From a checkpoint of a small mixture-of-experts model trained on Wikipedia: a variant of Adam for the experts, 8149 steps.
Below are experts of layer 5 (counted from 0) of a mixture-of-experts language model. Rows are named router (the router's row for the expert), gate (a neuron's input weights, with its number), up (a neuron's input weights, with its number), down (a neuron's output weights, with its number) and show model dimensions 0-63. Each number is 128 + 24 x the weight over its row's rms, rounded and kept within 0 to 255. Numbers have three digits each.
Before each expert's rows: "comes before" lists some tokens at least twice as common just after its tokens as in all text. This comes from a sample of Wikipedia text that the model never trained on. Tokens count by the router's weight.

# expert 0
comes before: ".", ",", " of", " and", " in", " of the"
router:123126091152081156161137176123127083133115114141127108140172158140099147138136169136129098126145152113144150142174104132159122145093109132170126133151148099082095135090136120131087103170139103
gate0:107146153123152103099072127117105159131137120133099135173126160127126103103157124162150131166130105111130082087146120127122146106095127090126134135127081071097123105147142071198152102075124146
up0:149129142093108158138078114117084153169146164155109118129145123093138146145118115177119093137131117145091118145129149120153140137109167131148149144163071113117110143119105138143157183129149134
down0:083125089131137150107137167097121113116135144129136116119123103126130148130110151105159141133141148115160140112106095140155088141138120125073118180079177134142190115100141107089142135178146155
gate1:122131106139101087134143129133085153121141139154064120110102142113153142144147159141142125135132102099138135123112135166152137110114140154115131128145134127147082170112113123118149137133063164
up1:143152135105142173166126119094132131138106119122161165112135115127073121116078083125105181145134170157142133127122136135131109152136115129098120120137108122155174153147132118163142107090106124
down1:120113121147092135144115115118102107140141173113148099115103114118101157131065151141147124122083185150157097128113128128116153109122122122102086149066150135143139136139150115130111131154097128
gate2:163149133118138155155104180144136154108137118130162136080080167181134148088080105160124139123130157147165107164099114118127188133137143104131122137113111103101121136131118078128143140136119109
up2:124140173093107122146133112129128083133139115125145137074115167115169089090146132168148145115107161137160113105097113172143121168098111132149132122129152171143110123104127165104143102107147148
down2:154145113120145134128146160050126116115131126142111122126121116169108157119119119147144107114082108125094129120090086130163151164112122138158112143093154118150161117106089087115134116129137123
gate3:152134092131153102130154133143143126072135163144107154139113131146156144106129129102147132154162139172118126138113126126152168140115159140153189134151126136158128137093131107129145143123129124
up3:097146082079144124097136147132120134129122132180120142144107144178078134138133151142092164117160125155145138132092118117120160157142155113169149117103170135186139114105154159149155096084098131
down3:137085113156127128086097128097147103129102076129105103138147163136097177153139123105114108149136121124112113110118105156140127087142128099132123102137115125100109131137171098138124125120139107
gate4:136116106070100143164096117096168162133125139167132146127144127142129165141093114108137169120125151124134079129131115134127087128132138116120135155076124104111130151119144152102100146150135106
up4:145083155192127150175101158125149194081142123182115133180130127118107143129097121137115146173085132152105130144115138171114132098167126164088155122126100149124140166193136124120163124097119158
down4:129164122132141123115118117136165114159094108092136085165117094122096119101145135156141104140120139098114115108108091148128100096089121158150120118189164124185103133121119102132096156125108127
gate5:124100146119095157127168142070109091147107117111130155119134128143128107104149148136109082108098157150177160147114111119105130093090108147077163144093141124123127157126080129110163139159065173
up5:132092138108115106136100136168125104142137141163104160127134117147112136160097131155138129117147146117161126101122147106163075148144148147096123134151110098144137135159150148095156171141148140
down5:110157155143177145144117122148134181102158091135142117162128120140149132164119137124132127155120111096156135127090107117134116085106154167171145114132124149117126101112205124141131106130113126
gate6:127160164134145108106143150143109165161120164128095098151131150103123169172105101124128105150075125122127117213108143116106128118099153163092134161147116116135108151105125131143148157118170192
up6:124118123100135134160176139097143134100139146124136166166145135088096092081133142132139139124158142141172146134076132156128117135129136134133105094105095147150129095174153120108123141102146130
down6:103146141111106113162147158149144151157152095149148093120103152137133162125145098101141109139070088116103116159157106106113147180094157130121133101182126148143115148109158079112106133127153145
gate7:135151154148154114127155139134113094124114108104124094092125111143155141111117124130157146128143180129113113140131129094128102137173148141110092126126160116117153144085101133099133100151156144
up7:120131109139125138154122130101140083120099139105144180103126133139140117127126112134124112080143136122143144159128147157159120099180136155090118124131157132172163091151138139095126118146098100
down7:139170123123169130131099142137148130123146100119108085147139074180085119133129134148125163122122129156169147140144124118129099129160078164133149144139117118140161126125166166148127107154149192
gate8:135113088130171138179130142148094139148107166115078123101114158134137147127135123085133101087116132110080136116114118171131142167133179169120144111105118162153136071109099093122133121122159128
up8:148156134096157090130137176140076147116102130154133085137144097094147126099113114120144135076150152149111120128138167164100155180104145114138100097113137101106155121117134140139083127111153176
down8:129134138144170118115137144145161125144138127115122109114148170132176151112152138123096103149098144157125125152100100178188078132144160115113139163149133126133174108147116106169136099105136141
gate9:093116128177083156144112099132123141132124118133085155177135170124133118107100108074089120066135124141086129111101095137129106130094143095146133143155130151142105095140125057096126125140145139
up9:090116162112131131098111131123126088117133127118126132134166115117141125129119138120129120134120141124117185145166148130097132138090137117132148163153126123107167100161094162116099139110142190
down9:095129154140103113187134166076149127135121085130125164108099141107144090149130100175151112147112140099102094130122078133125135134114102081122140149153129098102103137183184155133153108143131135
gate10:139165126106097129123149124130131123151140108147119098135138150137156117142096130134127100139161181141169107119140085138158106173093148195123135099131108162089113093089100079166107134126124124
up10:139157136191126118139142108153113176104137168134147111105126123101084094111121171141175171115129091144085104139139114082142126129159134118155116111117134138130165093143097091142126146164142154
down10:131143118159147107074122097103101143107120118121118129151172150114153127112087127118109122199138148113111128138082132101100133136101157127158128130130147130119153101145194137141137093142113129
gate11:126118135118106150146145115097108133136128132164116160146148096105128130163124133096116130140134130135184139098172147132153118113125138164104112128120138101180150129132112147143089164144108104
up11:115090102108088181107172159114117115118169167134142150161136135117132146076103116139138131173105138138159129116120128122147114114122097137110118111121121123164159109168152148139126119137081123
down11:069132134126125134131101107091117085112106128119150140124123162115122109120093114126127104116118084133123105148142115148109106122135099104089135102116123121160129094143154132120116107120143113
gate12:131078092107114140168150154141104142118152150123113124114142063113133125115135124122094106130125136122174134101140090116168120158113114146142118095123141132103103162124103151152096133136132135
up12:086098103130100120149151122125112100105166132166089125116167116134137140104117114149124137132121142107141136119122121115149139182131088126110162142126163156121100134156123148151092119141116117
down12:153164175111146123105118100117110180114100135110132122177092102112125130174117120145082122134110140132149103109133111139106115123117152129135126145089129167138118124157118136126147144096097138
gate13:118079145125138132113159160103110141143122139111112117128105109165134143125164116104127139145145115174140165104122159121164131158096152131135135153135158098139133097119106109160096125100144142
up13:140174105144127115075144161163108138154091170138204141125154134120079133169137163112122110157155147159125139137119094132134106118160132124149124132166114160122112123097131084187111134146159151
down13:103142124161146144119156127135164101118096102124132143142168118162142156091128121118104086154116110131078127151105140109126116138089139124150142165070121125158147096141084126116106096143098125
gate14:147132123126108158104106144143134133089138103113121130138106142136135177130128137136114132139121113125136118103146094124107131098125134106152087098172110131121154105119110102116148127101131115
up14:097123142125127116151170116184126105094126084146131135154129110109110149166145103101101144188119157124154138167170093119125145165096140137137128155106119134098121157117119108107153115152091108
down14:135123135107149148102145173123110144169119128124128134113119167123091092113095140126122161123128098151134133157190133135111148116150108106135115099102130159164099144146130095153117140115114132
gate15:127130129089114197162118122163131105141099105132127135098138148125136119130163120158164132123132091155121089080146108154197103149125119106137102127154147148136091170128091115117111102131152128
up15:156111188143146160142121129136132166138122130153152123138089119145171113134094094179157161107150112135119135156111106133121140112150128171147108156146119128128151162119148144147144175145116111
down15:138127125083116095136147138134104140106120131142106137117136146136147134120167130124124102118115151091110115120113113102106125165131135126128142113125130130140117113170148126105132076119131154
gate16:148136158152145110118108100100124112123145114157121122131135115152128108136166145063114154122111164123189097138132128176129125156156124116090144116112208164157117145102155151117150128092115127
up16:177134120090165128131148125125076123124136121125158101109111125104141136099095114161137132149147139174084179159129110101149127080121128148079120105128137184114049125096124111127118119096155182
down16:161148124114183147134133115086130143100152086145156099079141106132147176166137092126128106116168097127143104110168111166141134174164150100124125134162128097113128146132154167163182139138097143
gate17:132057131151114139147167082121141158150145100165120133142171151174116164123158146135125099173145087124124099099165106169156116149130105154145129109128177126154131161110100129097202126135084101
up17:152116119137145117131084165176097139112171142125146100125144159166086100161103127128100128101148143122149146094129154177165096175113091138114110120108117126145120128091099142086114135096088126
down17:140068140095104130145110129119113103139171110117115125114107103131136083101175176105143114165149107116135105156122176115175112147180130145126109138089103110134121126129080153118159104101122167
gate18:117158122105098145081122096130119099104120134134137117095111104154145086153157149118119086099140168136124153114118127178134137113152123132134104151135107162117093125140185100137147129155123126
up18:104148122127136132170135090155140127094116175102117150123138136129097170114124143088088111093090116125141097115124099123110118131150110129093147133165137078133157119106135156126124138145101132
down18:153135127113145113131083087122133123107099152144143133122125132068097100140102079154146081088138092132132106108116158126110124085106110083123151116124155136098154148121106180096151144132101113
gate19:098124150104085098118102121164100132131114097151121141145141149158085134096101105121139124127142164126111150115137115106154095070132165139110131140113153127128111144144160154095107182117155127
up19:102164114135132151138152103167078107154103118165071155157095135147102154122099140182127097121110097149137163112135164135090115102126166139117116107150124123117103086113126123093122119102146139
down19:143159104141119136114102122158159132105076113121152095146128118158152120152153121106114103105166137136123133113121146131105111148138114094129142129110154130160089130135122118146160161170118110
gate20:121110137143148112140143151146116096095135132144155134155159113159142145134135155130161109124135163125165120128115154110091148138127097106117093150168129128138110144102129112132135097101157156
up20:114139176129136154154156146137071133131078076135119125078114113118143154123173106176130111114129083106100101135130136101082171090153146085146134106183115165124142082120109119128116185120138133
down20:177123155146140119129134097144146103165156111178156085131081151118127084169108136191147125124115128158091165139180136101064136136115142087110099148128113134168136085121094122132084127134137104
gate21:136106131095132139129125103122107125131141158108114104133127129145121114161098144123120148099144102159130129143076127139164096172163171151135148116171142142148101151168127158081132138153107150
up21:112134088167105135122145129091141098148106149120140151168138130109127122108170106160148132154108151111130077127118153130136056175096085117136159090107112108146125126091161151154089141145139150
down21:162110146143093156149116110113172148124132152124147113156122164132205137137118075118110147112080098105117150111111140147148136112108150150159146141122154126085115163126114153134140110131134145
gate22:074126124141109123146156094152126115124117162120164104131140124130097116141117130149153135161170134152111122161116110145119118115099145116152158130160145137140121121107104126095112174144113121
up22:108125154124134115122167115135123147144122163159126135076105138136060127114116159137125156132153117149132128089092169117136132127174176098106155141072140122134141154086137142124151167134175135
down22:103113107135091132109097137141168070090107110126166131116156125136113123119116117121135122143120134109114165126113117140120158131117138121141146122152101119087180097147117106134127191159154131
gate23:096131128110140145132098115097117149147140125127123147107104088147142153186104108130119173119108137126136099159156113123150166161145151135141091120141160060119130117144095151130075129111120132
up23:133110069123108149116131136131086128056163123138158129152136138137101132133116121143138141113121170137132141120194179135159143149111115096142132118114129156106154097144104132142123162105117111
down23:112126134147123117142154146111120138142117117156126095108125134152134123138144129128125116131168099144141132140116121107171133151096134115129140164078113099127102126132118126165159142112124127
gate24:114116123151134187095111127100125119117147129116111128123138115148129082162120147070098130136151127102137145109125125132122149149126095103122075129141104140124176104092120152119129156156132129
up24:112122111137095142132135144112099116118133145178136167133120140137112107116158148133157101134088151113112076132134130128123117122125157116119105134147172128100175176142103161166136130153144127
down24:122138115092111127137127120094086092108118147147098074120060132139161144092123105115148125136120117123138117123107128132127137143136088106112137122113100128137104093127145159119149102151156125
gate25:158093107093083156170104131120136099163158157163140116157155082155131136108159151120140159116085153117164097086105118109130130169167106113095112101141108091157162136118130134123117153106125112
up25:115120103091108115087157097148095092105134159130128125118119105130130102186131139151109120164106080081101122132133130110133154151111129105148162151112132150147083108106111132103108117091147156
down25:128095116117151148133153104144124147088143105152153092115136093115202111131143140145170123141125124135133168135151140130152143167110173140146121132128125083136158138108132135124100071149107138
gate26:110157151110137143076191110115102121134122158156075109125114111145157134123123124117164121092124121140193128140124150163118115119070103186124115155127123103123124127173129107113146156163108098
up26:069171151154173159125132133121129151152106137148103109097114160131127117129126128121128091148103142142137127117116144188123147137132143138152074116137114130105104126152123148095111130114178119
down26:160116114159110107112085119144149131108112126156137136159141138084134100113135160147107127103100098088128164130147112143127120098128119150128122133161135143122085125137125153132070124118139111
gate27:119106151130114099112149178143115108131139121149126088093137125151107168118146102138100147094108132097161123079128145142130112113158141142164147132086133143100113089128115119137117142130140113
up27:130128150100155141125086115122162128145106101123104146126121163099143125113157107093108126139132129096112154175146149122126080141113140136105123120110116085139123156143123141116103138131138100
down27:097096161143108127131157140178115100094156156104138131112114113132103181121127129125096104103063097107152103104099126160123157132143164122104132151155115166113137135128111140092096121149145129
gate28:107167122164131133107157075135144140178113091106153157125122139137122138105103170122104128141127141159125129155153183092170154093110118107140111125151178145118103108133122128125130157131143134
up28:134167164102137110119101164113132117122092109126159111146081117113137122121137156155120156091129088126146148156097165106121129133149082147146128145158122135098145095121142118128089103085140145
down28:125100119160114100102118119101103099127125128130138170086172142113130157142133176131186105149138129118137145157127096163091127125096138103091145160167130140173116123101098108154143134097156141
gate29:110130153162140151149104126137098132127111153130134159138180104120124158130123178111133140112098106118115123108140110153173137111138102136123102125146143120136083138073108106161183131141070140
up29:111112094141089121106089129169136096091154099092065131120122078131145121121107132125134128066178127119075127137138121158121151131104132114121158128123131123079160154141105123119113098125121187
down29:154112132076125122105108106118085116153145164130143154102144125111118110128121119104071123134122126154170110119131136172169169158157078101100125100136159124129132112118093146133183124083121139
gate30:146110115151105123117128151130155120160136138151108171112118129153117156074114166094084084132114108147166128170092138120158065131158089145139116086196117134120139118135120172096138092128121125
up30:125105126167141160118130115129146151102144099113118149162109139163150120171159076095126127122100144141107125082148130130168131138113151096102127133112161173138119098105106124161097130127112159
down30:121137111155123170100130138142110124216151144122154154090138153132138152080109083091151103111143115146144117099102149147107104161111125128110155148152108132146138101137104128135122098144129159
gate31:143131151128159127116114070090117135161130168093138123089156118154097119168140129132137098073115104124123152118126131164170146128162147128089138122070144127159110108140120124130140169056116177
up31:098117162122168062123111108109096148174153113111156109113154127077131147130107118150177124106136112193121110112187141160119118167099142149127081113129141105099127109150136150108111137108130110
down31:124133121110112145141114107100129098147128120124115117150209128135143170150165121171132109128135130130151073131149119108152062135084130148104120131177134128126144184112181122174104145138114133
gate32:188110140132098132155122130136094160164118161167132119145139105105131127152160114146116134117105129121139167136129115104113144160155182076114129108143146107134089171120131116089148129117109127
up32:138117104165147151130151131123145152108138108152149138138100124083105176124135113104095113136175126153104179152088092139131122143177156129120130107148157116115114152127103192105103141115109122
down32:097136134146057119106157127096128098161098125094106110103138132181132145140125113127142102152109178142147155119109119095091093112087150110160091135102119173120106119195137141153146107137152102